From a checkpoint of a small mixture-of-experts model trained on Wikipedia: width 320, vocabulary 9089.
Below are experts of layer 9 (counted from 0) of a mixture-of-experts language model. Rows are named router (the router's row for the expert), up (a neuron's input weights, with its number) and show model dimensions 240-319. Each number is 128 + 24 x the weight over its row's rms, rounded and kept within 0 to 255. Numbers have three digits each.
Before each expert's rows: a language model's description of what the expert responds to. This comes from a sample of Wikipedia text that the model never trained on.

# expert 1
It responds to: Numbers in tables. Digit tokens inside table cells, scores and statistics between pipes or semicolons, such as 23"21, | 20 |, 49.
router:082113145093129118128152148136117079109130157072125133129116102154126113142155109128150121122154178130162094179125145112101145144100102141134122138186125126169113107117095151111165095177146133149117187142103114150149146142135121100155157166
up0:134094147141168183113155180091156131085134145121092116125149167073097127114105108177125134135114119091106142153093124116157156144114093131134137108130141106170181111128062159140123122143112138152172149120087102097096124095093128130166113160
up1:126139107121147121106109104106143131125149153127129136108146142143129099132112151143122133175110118151096137097171110153121105119103099114122140127131128129114110115084132144188157130128118101116130137154152099134108123167156099126159172135
up2:124147150131147119145115134107126119096127133137150135122086147158129147114130147120120138089140132151128168113175165144103092143121110128133129121127117173124136124148152118130136134140124109133128154146098104138105145142154145128123089082
up3:156104183140159123128130116079155112124096152146114100134127123166142114129156144081152130099131136086141151163145104143140122110123150091107102135125140117144150114102158121154120188116099120102126140173089137126120128103124099150139141113
up4:156154172130149161113143104166153137096151106107163128139081079108144121103141127150113156108138118120095116140145159122070118155117091109111110134119114145141070131126127165137117138146129158125084119096122121131167090127115134122155178114
up5:119105115118099119104126166152084152120126141143149156121172146093148134154080118114146135129130100162097121097111092097168146110074131157129126121147093115119178155091098181114168162154162120131112113125109133105126149102101185096143096155

# expert 6
It responds to: Capitalized word onsets. Capital first letters or first pieces of proper names, often after a pipe, bracket or comma, such as P(asing), Sch(rade), L(otus).
router:131144213116113070125157122171118103148168184138132102119130112110105082139145106120122118124152140093148137170106139132097118169147147163124153126139114125138106109173132134124120091153129135139133133102073127136125128130135098113132150130
up0:108115127125113128116172143116145122143146108091151126147110151118165102093119153079144143128142105137106136153145184150118158110085130134178155115144111124114136144144094090149115138154133199187099114113096152093105184100089157108115132152
up1:099117159147183151111153175122129144143148131104135075112169142158141119136148135153095105106130096160136113139144102105134097147110105122120121134147117135149160186123137129106094163087136123100115082168123125098119142130140128144115138136
up2:133168121124097091144152097116164110074102132138107130129106115140162132123163120129155136137102130130089087107128140135125164125156103148144104134120139130125067129154147129137138126156148115151095101147105143110123111144120108111100139142
up3:145136080098117111115126149137148131149154109129129172126123076141131159104111118133110098098141148149121120087110138122100161147127153138109140110156156146100125166111107109097133125098133166065107112128147134114085105119130137108180126130
up4:128113159072142151141139156123144106169118101162189083136083146106154119082144144118092101133102140142183146114143110122101154118178158156129133140113109116087110105175131136094158143131158122137169139119131123159114128057136127110134094112
up5:113121116159143121178144132146145125145152148113107145137119145135138093145187134124120133122078147139104189138083144132097105165124086139139106139196098129124116161130074178117124093146130152148066168158105165135111134130166106154143163130

# expert 13
It responds to: Mid-word letter fragments. Short consonant-led pieces deep inside words, often Indian or foreign names, such as gen-u-inely, Prithvir-aj, Tric-er-aton.
router:157134171113105127147144141181113113121106155157147103141143118140143131143083134130119129102107110130154074135093124118134131148150130140158153154108107097114141124130105139103154088142111100148103174112129100126133115138059135126141167091
up0:121128063154116116137097154184119092139139146128121118149151149184121115148110130124138116148122107091135105138134161077087092096156118088151134145142111101097106149137110104119134144162152105130121146161131094146175081093115077090066099118
up1:128182150144098115159111151146146143123117122225152173141137107128124098130149111128139124137083144135150139110135105155123132109123112143129093176147087164080070139151186121124126134152148136088104117129122152147157107110168123122140116136
up2:121113146140119141107138127092121151149087139171174101125101149113174123146119142115141178128096139081127164108122131098106172122148165135112119096133114097142145155168103151154115125144117137152150118141088127103133150130087126119133106142
up3:124090086094132142140169146113134125115091133107114143134120097103111135153128135155153165080161110146136150159135144136089123179153114153113131127137139111125098113139145105108090123115138073140115135124158128154127104106104134125156152116
up4:154102087116119122137125155093135116116131177138153134116150132139161132158044123126109137119153151119129113112137106130118135115125121182109139107118124162118137144114128126166124148124060114120115129132103098155123128182125121089113180110
up5:137115112116107063126160127130162151132099110162175133125166099132141135113133148127087091160163108093147144117105142120142154104154165121157111128150179101148113102142122066185116142114133118124113134126160084126119115130113120132112108142

# expert 10
It responds to: Infobox fields and units. Final digits of years and label words in infoboxes or stat lists, like Producer:, Score:, km, points, First downs.
router:166105121141119149156091136126117102130123141110117115120119132130127120139101127143156128084129157103121090132093133144157156123100105147094094111129123127138111129122105135124101106105129126162110163121132091117123103104127117111145128147
up0:143153136100091193138155173133130134154173156158130109103106130097088124124162103128126145143174166138112111132113174140132083137122132160119135138131139048122115131125125117125134132121126126133167098125110115144139150122053155103103146133
up1:079145111142117148142143131098113145109111102148101138089097118093150127103159116111124148159125135130098140149113127122100137081116131155147156135130094150130121127169134116131115136157159137109109128144098142101131129131106152111110080139
up2:104118118154158152130153116158103143195123150117100091159133134068107150115144139115103162088123127104138121120135160147121131155105154105157157111140106121133160123150091147143148107101113147149131101111145133125111105140137112093129114085
up3:121078146133124170155127099108124108138083139114128104109100080162138150124132166118101119130148156114126149161081129124127096094134110136077131112130149128110147179170143118087148157075129130165121126110101127107135141141146135144149134169
up4:115154110123146161133092127132130116145118137118175158114159115137125120115105158139124147169141148118102175148092136143170138131104163142150137100140137143146104139131149163139128136137099124113128149146125140130143143183087152132121117125
up5:122134114112165115122105145096148126094131099138122138157103090092116152104079089134087135161170130168147129090146106155175146134155104112117097133138130092145157077132153137117099136110146155101142148139135130127135130141147139163121139145

# expert 23
It responds to: Pronouns and subject nouns. Pronouns and noun heads acting as sentence subjects before verbs, such as he, it, they, who, the building, the game.
router:133086130113097150157122149133121098168147118078106088132133132165166140114145124153174080162115110132167147171121149148126127158134105120125150174172140098103115121137088093170126086104091128130138141095132159158121119146119134091153142159
up0:126099131094144088140151113105104151142168173091118133076120120139146154105147108137143093139110116139096136094173139139114168115150113140116121120125149088089095113113128114173119154121115118174122150134131089138170129120115144115104129143
up1:138157079163140113125145100129091133151131145157128140096128153170100139136162179156149113093078150150109104140082112147124127137140134114155155112166073119115137081130089158109159103130104074143086133110086128108129137137145103116132178135
up2:119084174102117111155095150121108102134131145101092110123166105170166126196108122128138138150118116161150132160108105118110109141114159123155125154169154112158102126129135116158163092096116140108163132113119092128159128152140141145111150152
up3:122162114133151105120136133095131120119164098128143147144128158109126146140130127145086104104117157165113089150125122086097134134112165123120160126129105140104156164151128149141139133124083132155106168116142129145139151106155139118164145140
up4:136152131126105098127130124107109146102129113118089147158156113171113098129120121158145142130104146097132186125133111120190102123133126136131128096172133134138126156141136117116134169122150105076124130123123131153143133158090158132152112144
up5:111094140144148110123100093105149124154147138110108148117154119153161139133125144132084107132117116122147104139131122125119094121165128118111147158168135101141123140095146132121109129149130136132112101104146142146132098123161136105108108112

# expert 8
It responds to: Nationality and party adjectives. Nationality, demonym and affiliation adjectives like American, British, Indian National Congress, Progressive Party, plus word-final pieces such as -ian, -ical, -ene.
router:179105166119113121150138135164122134192093141142139086146138132134112143134118089153155117129130163124163119106128100114157179152157098119117109141101164138154146125111105124111129116145152108154131118097104117172096108156136135140117150127
up0:117101098137134080134121129117125128132095103104131123129122128157138087134123133134069150105093126191157144094140140102117101103148126106108108166139122170131125126131160082157133165135114134133109117137145149125151138065138087143128150131
up1:119148126137114108081200138129136101108145087133130151095129121160137174137130124148119150134161124100126141161164112092083093128124147115120156111132124138064117095094145140107143146136125148099077152105085134162105156131103159113108146068
up2:122151167156112100138142099133148159148076103104140126088114087110131087113123143133159116131089132133144118108112146140116118119118159136111091142144104132092107070113129113123134111129111144112115096165122127114144099163127152144141166150
up3:165124162135128146152094122110123133094121126087112143103088172089154106152094128105119140149142125124164142114139102105116113140105147172120118143128084120144200116132134165114098144127157139129151147124144154100110132071111071110136148102
up4:134126096124135154121130131163162170134159107127110140112119087091138119142061135107121123103158098112124121158126130108077104159107106159172128137152120112155138158132145126117113115132094179113136129121127158181122138113121103122128118123
up5:132162119112102147133111174104097175114145090114115125120145127081087125123119098141144119138138154131114094134094115109156151149137115072159128137171160100128145131118116107085127107112101130146142112153124175102150135103153115078121122047

# expert 28
It responds to: Name and species endings. Endings of personal names, Latin species epithets and foreign surnames, like -iana, -ić, -ense, plus first names David, Mike.
router:130106142120130095167115134175131139130119145136164158103144119136106110144123142141111132121117158147162109149119161097102171128126114179086159177171120100156101102143093128075164086156094104114125131137124159105084129151128142129150134129
up0:100129124097135119128099105098165108112143118102121081140095116113136116120123089110090114110148153137123166131133113150157140124151114157156167143123138122062162144125152150134110139135173150162149101125139121083121113109101160080135154118
up1:126182182160150078122113130111197128137136147151137144163156128138115147138153062108136111118156125146136124165133137151123181181111148143150184119109144144153136121144114125113114083127104198086124133146130118117098139157114107127105152101
up2:105130103090174103131114117172126131114095145155133076153127109112096106155115154116125111145128099161093133097120117080141095111140140108122124137097080091148113129097155123134079151120137116093187147160174138136146093159109118171155112146
up3:093138096125143096138101146138131131180120110102089140121131129071129074109102090116167107125102119176099135101108123105116142125141097088119121110095128188107113081138143137147083132098156134130116102127112117124144122124120077144109136139
up4:168098132084126133116098111136082135175189164147183111152115169143105121141164127081139141155126134088134185104066161140128092104141132121154132121147125079099135106119070138083095156094096144115112104140126139109129107148131120115101121129
up5:120075063112099154124112122108145136139116142118106156100139136114112140145128119147145126127111130099104154129135072124110129102131094132141122099084101081101142135116134129123102095124169144131082157126151140113112162125140154154141125136

# expert 11
It responds to: Verb stems and headings. Opening pieces of verbs before -ed/-ing endings, like expl(ore), add(ing), walk(ed), plus See also, In, and table separator rows.
router:173118131132115101164140134141116120122135159096101115123146142145138135166106128134107134096081105084161050161097161129089144146156103158164137125106155111115129126131089113098162134155133116107107209129094141130113100124098126143094174109
up0:109175101117106147123095112140168140117099121145098130095123153128152106116122123083052069112133151122099164161135118163142154099136113108122132110119118098095149117126116081142106161117150091081103138130128093085132173154142101118136169158
up1:107146088140146105160105098105120108106130107124162105143150092176143157135136166140122119154111089111145131092213139121127129133163154132089136128146138136156125106106149135094081140128152077133120080115127155134090108121131137136113105162
up2:147112124155122108131134123165143104076156113164118145135125065130069111142102126136151139160146170127100125206100073126149129165115163083131172140125139090127121166096066124122116152101141162094108124150090113173127113107127125094081109138
up3:130105132156144112085161097070120095155153142124123136091133108134100116120121107136164131130143159116160144116169112126113140153160162159193094155120145126093132075128134078144139130139157151179156108113118090119164094121108107134124120176
up4:133049117128123125118100122180152167157137165101125102118079141127167123158116163137126166111161170124113121123136109125137100145128147152192113156110199116140108112064174147125120131085134116082098098089137092113096152127127111135124104140
up5:113136117126133082154132118145106133152115115162149153136117140121139161147134133127135148116133169149094141146115188141128127150186122133142204108124144063148133131116113104119135125116097142126125114080107096102123112132094124091099125107

# expert 4
It responds to: Clause-joining commas. Commas ending a noun phrase or clause, plus subordinators like when, where, while, which, because, e.g. Livingston, including.
router:131105149119120066176170141154132143129099100116131108168149070125104140126133117116097134140116153100138114127133115144117147150114180145107130114124118134112102109137112102083173132159154132122137124082112133098111093145093111072166151165
up0:153142149140153107139084059107139116112142153138117136082125102109135144115166178122117137159158125155113185115132090129125091167107131125084114161102101163122176115088074099119114091135101155121119116140154128083136147101112118143143162127
up1:136089156123127176125141118090105134123084125118186105107082122128126143135112171157160127149087127108176132134141120162115129102088140165107118097168090132140118121129119136130168138145123086169123168158135162109142143128122135127153106129
up2:192101121142149125145137127124133130125076144079156133107121093135126122111103177115133133068113129098127154115123147182175126139160168142136135129113132132094101126126128143161109123097061125119086165102157159155133108145145111144148183113
up3:111171134127115093106163133114115136096171104151156126140140142104147136116146136123146142126085139196100139105105142116136118121150118125152126111163154094072139129133158115114130127162119078155121133127140123157144125116136126091115086127
up4:185131107107138110094136124095185095119134137136124166087122114159122129115109105132109146111137123134120154150172114151077163109111131145114170117109104152149135128119152125125127126099107120139112135156109136084145124150115139136119172126
up5:114115171155104132158108079167141130163103139125139135160146110117132119111135161128180157109143123102124122130159119092110140146096141138091169131122173132114135096100104096142118115115098136125146164121158115124084066148155140132164120128

# expert 2
It responds to: Adjectives and word-starts. Adjectives before nouns after the or a, such as main, social, political, plus opening pieces of longer words like liter(acy), ax(es).
router:155112138110110155113129156133105128167120123127100074099160123131123158139099122158153144138171115107140124149094181115160138117142136128129147150118157152134115129156106102125141117146116180130125140107152118159115086157131148124106150127
up0:106123076150130068133143156141150114127138107143121142167146129131141124127110118129130106134109118197127156115121118107149135115115144122151165149126115129146102153093127115097106108062171151116176126142148140125131157106116115132161130115
up1:101155115117129118130103111104094136141128114101127089085156181115135156131129145149156141125111135112105116131126149148121107153139137148179100109109118141103145156137114127107123129108133138101129136131143125128131123129096133088090147149
up2:092138139101124166129102142105103155144134106127099094090158133109090138105099170101167151095081147118121081158115159108142141125116134111129124130131152121130133169160138119101153122182095143125133119199163114153113159105123146109112164147
up3:109136141096147101067162120120142158110161162132160117149107104121099123102104152107137124102176125165165160078160147115119110140145148128118148102163130065144113106096097216138084142130149147127118087149132131069101071071123141147132116102
up4:077162142136162101112156127140201133120134149177122095095163092145142112151166087104137141120187147139086126125167147109109113150152124151133138158152101096133156147114141156123081156128133150094140139090142121138119122140126120128139096123
up5:158109125110107120130118115105113145100139121097089099120111169153135123165133127130119088150152102105123159151078165167127154118158124135131131104116116142109142104157091114141132097144161150135128118126121128125113153131105135097106109133

# expert 5
It responds to: Place and first names. First names and place-name words in geographic or biographical text, such as William, North, Wilson County, Las Vegas, plus endings of foreign names.
router:144142160115114077145186089161122132101101151113145079157115149109136132137118110134129116123143133125173125099123123158120156127140152145128142183174108090146102094136134127103146099110160117137174138095129118155109121143125121109139168146
up0:155106123121165157088100130154096165086140125160136154099130119113124143082138126137098155095122138097198135107112115144099111099162120086173101181152167126116122149109096100147169109121143108149109151131136115121146113132094132163118140113
up1:114127100114135136119076139124151072146112160125133171093158182091129116127125127144122089128128108131099137146136111123108101120136103138163143129105126117098127132108166116151136110107108122129155118150090097165145163095119092125114141196
up2:119160174077114149124103166065155148185108127119138140121182132111116133101127137136154148095140166122137150098107150145082154087112130131130144153099170121123155132099126153152119098104111108105119120097138146116128150137140113127109099085
up3:120094114163122099124112075151091163155181107102120139147107157168138147129106133125143140140125096170135131151072063084132119114158146076139139123098140135119120110171169125161099114100089136111141144131108143134140138129111108136115074117
up4:133154126127157115136126091148098186152103120118099120155134195075141112140083121117115152120120109152146089111106147129134152108094151141101117156106142117098160144135146148110145121083125128135147141175158143153150137144141101151158141075
up5:176104120131114161080153113131110168112145141131108143132120164147142170157106189117120159088070144102117136170172127143113143159107111130119088150106161121127145119131117124104105113136137160132148098156089137151120133150098150144076136122

# expert 25
It responds to: Proper name beginnings. First pieces of place, team and proper names, often starting a table cell, such as Los, Slov, Seg(unda), Hold(en).
router:113145133110101100114149133176105105172113135155127086110150118121140100104127109097127114134143114095173162112114137123143132163137110135097132171164097094128103074158131134136171085165114163142121172070096113167133097161104140149117143149
up0:102133126120155158104126148154133103121085116123107062129114163159121105157137140120109117099133137134159135089096132135114122125150137109064136181130093181103153138121101148117113122165118172159129165133131167157163155131160188163139117118
up1:113125148129109135121132078139120109152102120101112096118162133108130086149161099133128117149162132179129109146171112132114084136123096130131156143109155115140177121156139090132132131116110121126157159141100081147157090097096142146115090134
up2:109138183122142097127135150122133139148179151102146093145137117146112169167084117120111151146142130115115157157145100138119136132075116098116133107140127149148157148106093152155086111118104081131138114121145112166150168127099105169116137124
up3:137156131159167118126140150125140127184086162143139148137146162148141125101110148140102154135165077109132130154129182072118105169170140144162141153132134105137109141111097149129143153106120155152113147156133106112113142096098134085154120102
up4:084095169144117124126130117121106108089083130108114078114156133123152095120150089057171139104181128118129137128088167128154130169133074107102130140125143065127086143093159140122139131133151128154089127104113158127109125166122118145130106171
up5:085117137115118151091135123147159139108136088164135152178130136118126126156190115135158153096141147126130153109113114136089108156141118131081127114146102088095141081145130104126117155173132165137102081143119056144157114195138131095154162140

# expert 17
It responds to: Table cell separators. Pipe characters separating table cells, line-initial list hyphens and bullets, and section equals signs in tables, infoboxes and results lists.
router:122085145050099113166124125168111081134118140109149139130180144151098077166135133153144149135135119144144155136118093112126132151152127152123135153129166136107080114153111120114129087136096124178107137118118140184114120113124145123106133101
up0:128096131170112130180152106144097149177123136127137132167135117138128130125155142121140145117095160108150093151124092105084089151115108143127093121154117159134101124134134131153161146125123150116173142119114142141187104113132141147090144100
up1:131177144087115097105120131134110137143148102139162143155111110148111152125145122132136125134116092117114140104124179093115146133157150143088168161124123142136126121183101137105082138165155181136164108129095145154165136131109136127138109120
up2:148155124130153136145133112094111156108153116136163131160135095168132113209105138113139098114117089124174117107149140130084163120110142148100107119138112115138122130160132137116114100144118115107096114128114120111148156100106134124101126097
up3:129132135158126127146103089170102109139124099132142133168148115106121163129119163176121100118115156103162182171166159144108105104123141131128149126116108097127158143108130129122158145103097156117128117131116180151121127101147101132146152145
up4:097129139146158120158167134139110151157092119151133105142143144093103097174134144136124113146133134122130137092135153157148063150110136093149130130144109084131126088132114110078122117147080101110123163119134145112138114156131105163125149082
up5:157106161155120121089145159124143117108104110091088146121159153148123141162205133113095130100134137135119108126159102150087099107113180117144129140140112103133090120136132141146104113141151167109109103137132137129168082120122119144138100131

# expert 22
It responds to: Table separators and months. Pipe and semicolon separators in tables and month names in dates, such as | 49 |, December 14, November 8.
router:099091137099110126107131124136118106125159117126106117091163114139124091103106099096153140088136144121151139139068163151176142135178095152122139129114121155098098098137142148131157078100148112143131125112133092114126121129121136127142147121
up0:132116111133163104097131108119095150150116149108150159159129120134112154142095116115136134130140102121119145116122143140105111134115174123144148106127138135124100136125146123124139073135129170137167112132103111115041197103120086125150089137
up1:115140117108119182125161136205056124098134170136162143120117156116123135091131088120161110125124136117108114104089161130110166058134171152123120131115135100110112131103133089117098099125126096129167121133135129120117161137123094154134152115
up2:160127133150168151111145109091076114125145153128093105138101139117133094150124146159105097165173145130159112162128118107108082144113136137154110142112092154092137159178171166111159094086128202125096170103142138163134124096075145101161142097
up3:130096190116150134147150157182169100119090141149127126108130119107119099172126086113142166142143119137139123134136096120160143123147146171138149163101168144143107157129150170091187107118129129145188130169103118163117128115159164074149152198
up4:103113110116113163107091186138117107157137124130134063136101143116142114118118122065116087152180127126090160123129137116139134163118145105133123183186091124152095124128074189136127161117120155116146113148136125102132119133167142120089113151
up5:071111108140131082110143124087100155131085181095105123119091116114141163108150148091135148152137144116117136109143144095135113104177152124106112135131172139127122098146118123126136078145130133101125150130155144135153133133109148126117156146

# expert 20
It responds to: Periods and decimal points. Sentence-ending periods and decimal points inside numbers like 46.11 or 9.9, especially in measurements and climate tables, plus stray non-Latin byte pieces.
router:177115135117136108116128137125134113139099157167162125133192102167116076143134119124114139150119116157121133148120118162076110149154124108130123144116146134121104092138130089100136135139130129158129137130144148147120091116131139069124125148
up0:127134203103124092126131145161139104131122135149109101128105100139106128113120148090157153107113133122173114117100123116109165103172095115087118141121106151119121113097144163103143130115131174146121127117098101106134115115109115106104095109
up1:145114162138106112086185132120137128098091136137133084157135079146112082154080121097139207093126166110179125128163113127099141139095145131180109091143119133141131165136134086126126123130180156176169118151137138109129116147114178150137103108
up2:101135131149137120157109118132108116119111092131127152119173136157135115167149124104104108142122130156149091120136153105107116148130138129143098142103114129102117118129119158145120137143146086118119113094095141088134147092133088139115138162
up3:128121130130127153102156100166111135115140131113151123087110089105150107162123097124110093156140192106131140157096136105125115138167107092122102126139139131180116114089169205109127113144147180128115148115112109126117101106092161119124129129
up4:109120142092110178144182173135096118106158147176137140145148158116159101131122121072117084148077122141156098131117127114126130110179102133066116139144112082114109126126158159129109132130131101126107109140141110163139066132156134129146111163
up5:098128103142126180088123113088128097101090088125128109130135140139086144131152114142088115129122140160141168130148096132137113169105099179097113131118180134172142123159128152128114072152113088134146061156106127085176148167107127139137109122

# expert 26
It responds to: Section breaks and acronyms. Paragraph breaks, wiki heading marks ==, ===, opening quotes and parentheses, and capital-letter pieces of acronyms like NPP, MP, IND.
router:145113127140106079124149174129097121175105142119143114122137064146106089165108153149108132104118134118131125123117127144122172116152097132119120158102106139121122104130101133129134126164077099142168085091092126120109116129123117138147137129
up0:131105146162094095142130144123111142126104106116141105118138096088117126123111116152115147135116142106181123113172139109093111159099105135156123145121124095140133143151163148100124133076140146114148118148151121139114141120129139147089131123
up1:108154193108125118135154125069139124121090101115155109123134113111146159104108124107085137113161161114120124134148131114141128127077128134078130141137087114118124118161106132165112139099121130156149080112134134139141151111130126096155127101
up2:126152142169136155154107152121100150105118094120130140153176141143124152153158146121105144188100162146138090093126127150114127124121137147132100147168121115159129126086117110139141115111120150154136125132111138103105132171144107137088118124
up3:148158121119164137102129095124037117124079175106103103142123115126113107109132157178135138148114123136106120147148126129131141132168137159132123143126077148148182156140093098108120118160127156133165154108126158076078118148116145137097117133
up4:155100123105111119101107095138121149090130097096167113144143125126135146134106141142121116077119130102096157152135094161137089123152140105147109140142162138123158159168181168119177143139116117123133123114133136155124126126108109143160145100
up5:117124089118139082145164117153086131102132152124115149089102139122170111118122130160140123087134173146099153157098119116119154134135144156138124122100148114096105142143114141171140136140156124134117125118134112095142135135140118134124128116

# expert 24
It responds to: Concrete nouns and word middles. Material and object nouns such as guitar, wood, iron, oil, and middle or end pieces of split words like horse-s, frater-n-ity.
router:160147153101096140147117123167110122203119137134171058110126117141142151165091071144132103137146104132150104164110139140167150126127106130157145137141118103129117105135083117101166093156139144171135145087095121181111095132106120102134168121
up0:120144101125156116125139148128163136129143169147128140110131145118152146125122159173110130104082091156177122184135103121141161117140122157152124121128112139144172152145154123108112130118127092136143120071116120143136138071106144103150126166
up1:137152151123101141125173142147119132119155102140124140146152171165155166111139134139108124165101132120121147133150135147170159122131162142089192098115118108114116093145130106152144095117144182122121113136123096135102141129099149154120179147
up2:158096125138156157112141107124122107138144111158158137118130138092080127087152137153140161136145109110103133132133100175131161133123135105098157131130144114118112146178116129105159129111102120122153151096135096125105141138140149134115154126
up3:128126127152148153159082086140130128122136135129158073143136136119099112137138147129105157108113148135137126105165132115129126145095114135148133131170114110122122121141144120090107130122155126109121133151120089130106093129112101135077117120
up4:152146134147105167099141131111133135187116126125122102066158118150130135124157111120113084125147132099105083146144130145153131150147108142122131133134097155101079107153067140137117104125118156172107099122116106163143120131103161112135148123
up5:105118145145198106098077090142140153103135142112127118115069140104118132086155104153177155122117097133123135171095160084137131114134114130130121133131097119100151115140156145110115091153130168147127157076100112121137101155064142148102185162

# expert 16
It responds to: Word-initial consonant pieces. First consonant cluster of a word, often after a hyphen or space, such as -st(ory), -S(ergeant), sc, ch(lorophosph).
router:150142130097111129146110139130114129177161175110110096124141083152109149195098115164137125120153109106129106179112146118145145148106143101158147151122096101132125085134100114137125097151110158150103173121111142147139081148094116107100141131
up0:194111131168143118141168113095129145122128158144138110142135103155111142176143128085115095140154156151125132146116107127133111109123128125121119146131127122113173111179134115103147140094098193118140108110096056111137126117135129125158128124
up1:144103130142132176109126135118152147137098141157128130164129121142131106124140135129141136108124170132082118148126101143151109084146129107132136137115099131150087128096134137124125145102134162065130152119161168124130111147081113136084137087
up2:130144123109152164140137084130116150177154134116114116127116133089117123107140144159171138110152153088114123167108143114142109154107181128116106124135147133128143096083131168091162093157144078111155157147142066158102082175122129132124149127
up3:127139062155117154143130168097099111138171126146145095138093148111126161106099098157160143185106141126102173130136106126116148120083117103101122115123097140078140114118123148136171129157180092105158116116097132119126102143105150111125125095
up4:115145193121134124139117167132130085148052158138089172095135147108139135147115129133123139170168152149107134075121126121132095099117118141100130149130157124144138096100145114160129102172130098100147113103104108147134082135141144119111125108
up5:102165155152096131162129134149116139127122160133133138157128130124110112127150139109129140118153107142125175149106159090141095124142161114123122148131140154132121147116111099117106142120105109171101117144133125189150152078100125156137157141

# expert 14
It responds to: Closing punctuation in lists. Closing brackets, quotes, braces, percent signs, dashes, commas and semicolons ending names or titles in tables and lists, e.g. (Justin Bieber), "Lock and Load".
router:131122154120118127125140123098131113137123160128152115125123140165096056173118149124138093137162148150135103144096134155102142149117142135146135120113081123131111128143087098090145122134091118141152135143149117116124125147122129114122161097
up0:150165098114125172129138111100124149112122148144127132129153136110098129183132152104109121084081160106084104127135167152083153146160125157155155135136104107161146110168160100101121106124146128112124117177141101170170159158127101136130139149
up1:142150185070131102114048116179135139086115146134137127169134124113155158133104143140135164163153150159125181167096143133110135132116118102124133130103122109088125148143145166131114134086153144147112133138138112109097129137125105120134113136
up2:123122088162133102152117120143138108121116162094110146146142103123093157093114095120129152099113091165124110114100130148141129129118140108144135118140088130133104125137103107113152126099128133100128173102146161100120112185135108116152129139
up3:153133126176126122109122149113090126155075075105151112125133093099101147150090145151129165089118159179092135154091135144154093146148120110137138152120124113147143144161185112068143082114165099092132120127125113118138135116082138152127137090
up4:115098093123101129095138135135063098140138130107141102145160166131183082096112166124117129122128130109112128142110140124127135154121134164189100131162142173099153097161141141080121118108088118107153154083112106135084079135112115122146114123
up5:127092141146173147134127113145131129125154140146109119146113153119131129112082160143097148141128138182188181137123134142154131126121086144138164114124106139108132119149154132134164072134114156118131151152125155117141070109131112114106099168

# expert 18
It responds to: Surname pieces. Surnames and their word pieces after a given name or initial, such as Johnson, Jr, -ović, Mc, and endings like -os, -ia.
router:131112208100121125134152113154135094115111162071123108109126097144122091116140104108150105092132131175125109167118137165137120144100129152124151092122112108144091135151127130131128129115120132119164141081104095140098130118101096109135146105
up0:119090119094123124093088126141134170152080129081172127118132148104119126144127133100157105102149143150147120135139137077127145113131142090143128100135174163135128099094107139138118064157112130127178143152163130111117116146158140179115124135
up1:137114127137174134164084099149150107141136124124142106086092112094079144106161114182081143170106129151154111100093112087177129135146120119113151159102171148165094107100139124111145127124128124102154108128148119136142104146128123112101121078
up2:161126122138151091155123123111130166117116104160103077136131170089102128139141119128143091146156139160117161180141107134152132099123155169071159134096133142153131162153153137072108117108139112174104105134103121143148161165138094103121132125
up3:115154100128127107149087121167115177138098119172102089109128145098135159121139112132173113100154137094131162111170143160163140161120134131147180114144117145122136153111156139148163115108143150142124074131154094156122158140079150129105149113
up4:092163147106150114165178133161155122113104130096138144178133077124129122176134139114138148115113139146126093125143156144143133154127123114089134114105106109118106135156174117118092101097155141146108109096134145133099088109118103115115142163
up5:138112089120152132079083210081102187156110137149160130143141158091121152185095123132125129155107123110119146111171127113132161134129102107149130171138120117109134136150104129142136157131136085138105170150125104078107066094120111146103143105

# expert 3
It responds to: Role and domain nouns. Nouns naming people's roles or abstract fields, often word endings, such as footballer, actor, coach, Minister, psychology, -ation.
router:142129133115098129139122172131118126168132131147125065128138114154100146130099131133137095128113127131167129181110133158109150150126131120115128111102113102142117113167081119107123105125119102136129125108110153167120077182108145119170145131
up0:149087150194133135106122124112150114145096181108117113126104143118150177167138121102111139117140141137111115128151140138149143132134128104167116123140142159118130132120088091131124134161111127069131111137101170114158135160103120128112140123
up1:123181101109154140139135151118138111159159139162101157145100090169151131171116121121086127124144097129149119113139136083114091170118122126143084143085112131138091136122123135087153132139140119126126162106114097133165086133114098184104081144
up2:087122133100139110107121160086137133082174120117181142144079129146122140091121164129122119098129102091088153103128133097122113111124110121110149123175106110133142128151115190179117123053157175101108170113157091114125126126120130112103157178
up3:164175127116104138146146122124092125147105135150169110134095151097085157139115140181101096108144113148085150109159116152122115080119155115153195130113131116111120143150142097160115172110138127127141072088149099120141154107095118176110095121
up4:129146125148144133147086114140146157155083134106119158135124118136128135155156161161149131112110099140155134147143149158126121148129133115140119133106116144119142111168104137143133129087132111176132148115098146170143145117110118121176129115
up5:120145144119095125133140089149151147156138140125140091133169113111125085139147148124138086059109145170101148165137143151129145159128112117129126146085128121168093134137121130120098145085148102132155132133074098137152137123147137151120104124

# expert 7
It responds to: Foreign word middles. Word-internal pieces and accented letters in non-English names, species epithets and titles, such as marg(inaria), Atlant(ica), è, č.
router:122122145129106085133156133175119148145082122141134077151129102124137137148113151141148106123137138125135112138111136155145179150098130148142196121139120081133120158169100126076118129152106139166137149124075127157094124114069123118106131146
up0:127091138146127159100137099122112144128126123135156140123158089141145111149147150102123120145104121133113098131108125162104101100103147113185086159100129149108144128094118098123154138152134133149110101070149150119123123098103127130146148138
up1:128113155160104102126132140189146103084141109092139118165108117142122127128109145142109123115114110118144096142115177132135175110116150160122159107123137124132155133135148139102117148130143136125132170113135079165104122134120114114161117151
up2:091144114125115097107158114134141087119106124162128124101115140149143152101156176151147138137093136117120125105157136160109152136147134140111131156164124101126137167136154096128134131117111102146119144101124123085111119108123117067107119167
up3:134205151132165124144107108080150115115133127136113154066119106121136158149130109152141142126136139117130087139115165098168121146103132079108126111163083164103088179116122129157118143116136082141059151171135086159156122152095143122121113185
up4:140098135144156117100108105142097159117125137153127124138083132135096139125133128116135130108086108143090109134095146084129114124092093119117109109119151146108151097127120087093115087120121129126119141138102111103144160083128152139108129183
up5:105096129132158115147126137129069164182126119098141177102159172125126133153170092103093155075138162130146153113120102142136129100152104095125156114139128129120127108172150077141118148163115116096137131128103141135144103153115106149130153153